{"n_layer": 13, "router_z_loss": 0.0001, "tie_embeddings": "early"}
Below are experts of layer 6 (counted from 0) of a mixture-of-experts language model. Rows are named router (the router's row for the expert) and show model dimensions 0-191. Each number is 128 + 32 x the weight over its row's rms, rounded and kept within 0 to 255. Numbers have three digits each.
After each expert's rows: a language model's description of what the expert responds to. This comes from a sample of Wikipedia text that the model never trained on.

# expert 9
router:166116127125099098107119168104103135155106168086120152128154145090128075178145063092180132092110168115088131089142076088109087101182118150132169143104151134153126117137166099104124128171133071077145193097135126176148195169141083140140120096160153088106154107167137094099089160104145084100093178161161125157135141092132132161166140106130137154184193110158140100118077161206073174108105100100120079149100194153141170107137099150115100091134092145159102132153072117128136149122083109116105167128083123072168111197142191100166102076081133095090145149102102155169127064123157103163
It responds to: Name-internal word pieces. Middle pieces of rare names and species words, such as Co-s-imo, Sch-mitt, Sc-yl-larides, plus list hyphens and the byte-order mark.

# expert 2
router:125092127142134134084122167132083128133108122085135151082112209102083129153170169196119138069089077097161090111164165106132102170128092114143150112093164131140120130118166120109120153072137091192102134108222044143104181178101151117112132069129136078138171126116139089146135169085151155137120174155147168214171121172101174193116157157133158106125159176138162109031134108142093092164095112141121115135108129134165087119109105136065117094119126141106139102126167106115140095166092098103087132128096175172134134174102083097177083098078122143133113150140114142105166111148160109150
It responds to: Name and birth punctuation. Colons, commas, opening brackets and hyphens right after names or labels, e.g. Named for:, Selnæs (born, George, Lord, I-69.

# expert 11
router:143201125185149118073201159118115093163128142127155146098190117091090153096137134131097155129090127077077125132124149090149140168128127178112134135068145137141133160153159101110149117163114128103134167068129164149143074144120185163110122093151061093110096149109149222113187146090091163180106153159150162183082154128151171191099093121121108107093127170127161175118109164155093146170073111093081098148130153097152072142154068090121127110194150113120087108135118090075167151153134174107147160108103103131123153128159117106150102111171177093075160110113064156172141112108154131082
It responds to: Sentence-ending periods. Periods ending sentences, especially before a paragraph break, plus clause words like when, where, because and the noun ending a clause.

# expert 8
router:161105109139137094118147167141102094139103128121179172130128048108157097165130091130135094150104208110087137058174102114119106124149146124120104131119135139090121148132161099058155185083102213141150142103128199136133142084110144130139110103126127088131145122119120151098085179116175141130075154167155129090115125048136150129108184112092125186100150202104162118189129146165091126131118094122114108148090120048105082145133094133098117145137138127179123137122174146100185175111096134111102164131114071110131161107119139136141083108127106193159045119189152097145138046087155163177
It responds to: Demonstratives and word pieces. This, these, such and some verbs opening clauses, plus inner pieces of proper names, e.g. L-oli-ta, L-ili-th, Bajrang-i, lodge-s.

# expert 0
router:110186104166186122076200163044106098114094126105141139073141087085145147095157149099127109157098190097100137123079166079145161141094160135123157158089161131103146060127169107118146096118129159170109204100130138112133085150098146145131134088123083101186116109138090162129135162099115083130111136178172111144114172152200180160098098140091168154087096147129165147152117090172090118183058095109083087162172095097111110134144100104130132099168126097117091131154061089099115171100133123118146165135140076118084119094167099159160095098141088079117174149156110150118143130090180113105
It responds to: Section headings, mixed fragments. Closing == or === of section headings before a line break, plus mid-word pieces in names and table cells, e.g. Gameplay ==, Roo, bo.

# expert 7
router:141115126136089124100132172133091091136129125098146123140100172103103082125135146146154185153112103107079083111119150089108120145090118148092119064106114065183062156124156128154169121071080103085076079089151077099143102064165135193128094154148183091128105152100101111178120156085176093131149098161161129156139117115187155162175103110052184136122147150141169160112150129150079152096129126131119115187135043122133123121063169125129134121083153134190099069157138113067168145101100156139138141113150139095127155144127087141153110164170106198136167140185182123130163116157173093136
It responds to: Closing punctuation, table separators. Closing quotes and parentheses after song titles, table pipes between cells, and also, based, located after commas or periods.

# expert 12
router:088143138142117095071138177166087094145110118140071113129132124110104093135227139094141135189083116091109103103041148091191167121092111144121138108119135133095119124165178138122161120137169129141077127058109106140106158181133082077136129094190142091185187121086118136143126138102084120171134109158154114203139176167159162179127116100091114097140151115150129144107175129149106120123097113120082099122053098123151146133166113097113138105078104110188115105132134078181112127092133156156141142099142091117154151155116143124141083153085119192086207155141107188132107115114186105057
It responds to: Copula after subjects. Verbs was, is, became and opening brackets right after a subject noun phrase at a sentence or article start, e.g. district was, Colleges (.

# expert 6
router:119154111107118134098176166087135124169101136164100167115106078081115119097191146110120112137082090143101085122127201131172127159110102152159130150095180148114148115076150106140158148098100160080107066097140155094094066055087102169056099201102095104108083150137081126134156165098124129112182110158158129135110114171137140163160096090151163118083118132079112107148117150145089015134123081167116120170136140143134167105105082078130086155135169166110107107141110170164109144103147090144158141095164115177158152137150155183183086159144162086098147135154151084122073096136141123074
It responds to: Units, in, numbers. The unit in after measurements, the preposition in, and numbers or slashes in tables, e.g. 3.5 in, in team history, United States.

# expert 10
router:124195148176124152082127165105096093134085124164115157110086130085150127140163160094080144108110126076112141125065178085124185204120142145121172169069171146106076115121174106138151081096086126149139149122145153125118074099160145132131137165115091093155099119114099154143147122091165141102104066172187123159124149141178148167149099166117147125092155116155161178137114128168095149157069088102061080176106110062177139106116165075131140103158190168152047085191119102117077161120108111142119161142103093096151156081152103105152101133106108148128144150139106147137153102115193136066
It responds to: Conjunctions and row ends. The conjunctions and, but, while or joining nouns in prose, e.g. logistics and combat, plus the | ending table rows.

# expert 1
router:109090103143109124109122157145091132182184110112137076034156114102135080202166143071151134090118130109104116119163058130094157094185094080162124128068130119152175107143169127124152093168068076164105103113112088182075069109200117132124075086140123113147139134169129160117103169089125091168085160163143103143076146113157151161139130143183034168165186100115121118089191150179108143117139109078113087159151159134150141091126113123171147149178112099163116107143114085121126125127100110145108170144108117087134163116090120130148071154152110107107072145165155091128163161136155114142
It responds to: Function words, word endings. Mixed tokens, often plural -s, to, be, been, with and word endings, as in Inklings, claimed to, has been.

# expert 4
router:155191113221150077084154161125109099149139121095149108137179143103107137127152142160119134202064116095115116105122113108156137195115151128107148121095163176120152147179151130122178097152133171130116160092121135168114078124104214124171100092161109073137155156127110175079139148095107114114162105159182075147067141172143150166125121118063169150115066137138207186102182085170098116169087090128091106154107083088168153075105122107144127082084122123177115109124130088112119133168163086103141148089172072098117096090124117173135108106112133120164130190128123121132108107097164117098
It responds to: Articles and list line breaks. The words the and a in prose, plus line breaks ending list or table rows of career stats, taxonomy ranks and species lists.

# expert 3
router:112225113179113103084140159086112085155198092150124151102138123089120124118135167097108106170093113107132135097126104122120163120100110135129114136086158155111103131196171111167178072147136158139126141107148093148084121109138184130103079081136098063138108130130112156119154169106157166109198072171173090137066126159188182159107128156115138181138097137143196149126102102167111112170073115166070104157164155106170143126104151118118093094109116066175114074127136113121065096168149046087120123109164097161135121109137120115136115155135117127194095148103081086147123096068189126133
It responds to: Determiners and table pipes. Articles and possessives starting noun phrases, especially the before team names (against the Arizona Cardinals), plus his, their, and some table-cell pipes.

# expert 15
router:112100127110069156110150172167080086190089140178142110098133164091165147121165174115077098141129095085104121114176141135111078135186125150138120141081167093099138147119153114102157114111150187108150117123137107157115097081096124165070137177087155108113079151122134175187101145092128165097061163150173109163164168093104145154120189096137099133072178175130088132103073123131093133150107082123129106144112099114141127209101116166074110134127119121108126102184149208092137107111136125095125131166129106145148154103144174199155083042181125129148147180105096086086080105133146157141
It responds to: Commas, pipes, reporting verbs. Commas and table pipes before later cells, inner consonant pieces (pier-c-ed, mono-c-lonal), and verbs like said, stated, announced.

# expert 14
router:156120144131155124092181148137076132112139084169119159129100147097119170146166081164098132183094118096089134113127161122120143076102133161029155134085194117083115115132155140100136177138136138135130145121151169106106212130103117175097155091126145086095136119095108099186133170104125148105202124176167151167088138076114142156100063189133121139189138090145114095172086091146096168129077068153090095116125115117129105148139118159137133132123107148112123103160128153161046123197130124061193160092151154168180155191164180077178095103140118110143109083125139156111116126101149124122
It responds to: Of and time prepositions. The word of after nouns like day, year or a critic's name, and time prepositions or dates, e.g. day of, Srinivasan of, December 15.

# expert 13
router:121142129148142093096140173095065137158168143117154096127162160098094168138172072062104077078106209115081144102077099125139131073109126095110116164091133066110143150076159184126148101141170160123114137136074056089148140162115100174137122120117190125141136166082118124097142172128099124114085121175174164109104176161113156147147146119091122147155151136033113123155125120156083106117127087112079106152181106093110144139084168063217146177123126142133073108113174078167170097152110139129127166143115117150065123124107116117167089162146146136171129143081172104181136125133156124153
It responds to: Mid-word pieces, first names. Inner pieces of longer words (Term-in-ator, Call-ic-arpa, quant-ization), common first names like John and William, and Preceding in station tables.

# expert 5
router:173097147099104125095155194090090126173144135176137086135141136101080140161155134126133134109100062115094108102108139126140058132126108149085161154082170084108109111204142106151181178154105067130166176111168095101130104129170128109178064109151112129155165180120090125129173112086173167136132125171164176154069183142121157149160104139136149135102148106145085125115074121162099101119097096166116092163142097198081168042155112149141153117126091123193120112145094102094061137145110065119137152128119053145155140063138162134151103142126087106082146121126132186134111117104151116083
It responds to: Noun after determiner. Head nouns or adjectives right after the, a or in, such as the word, first time, United States, the UK.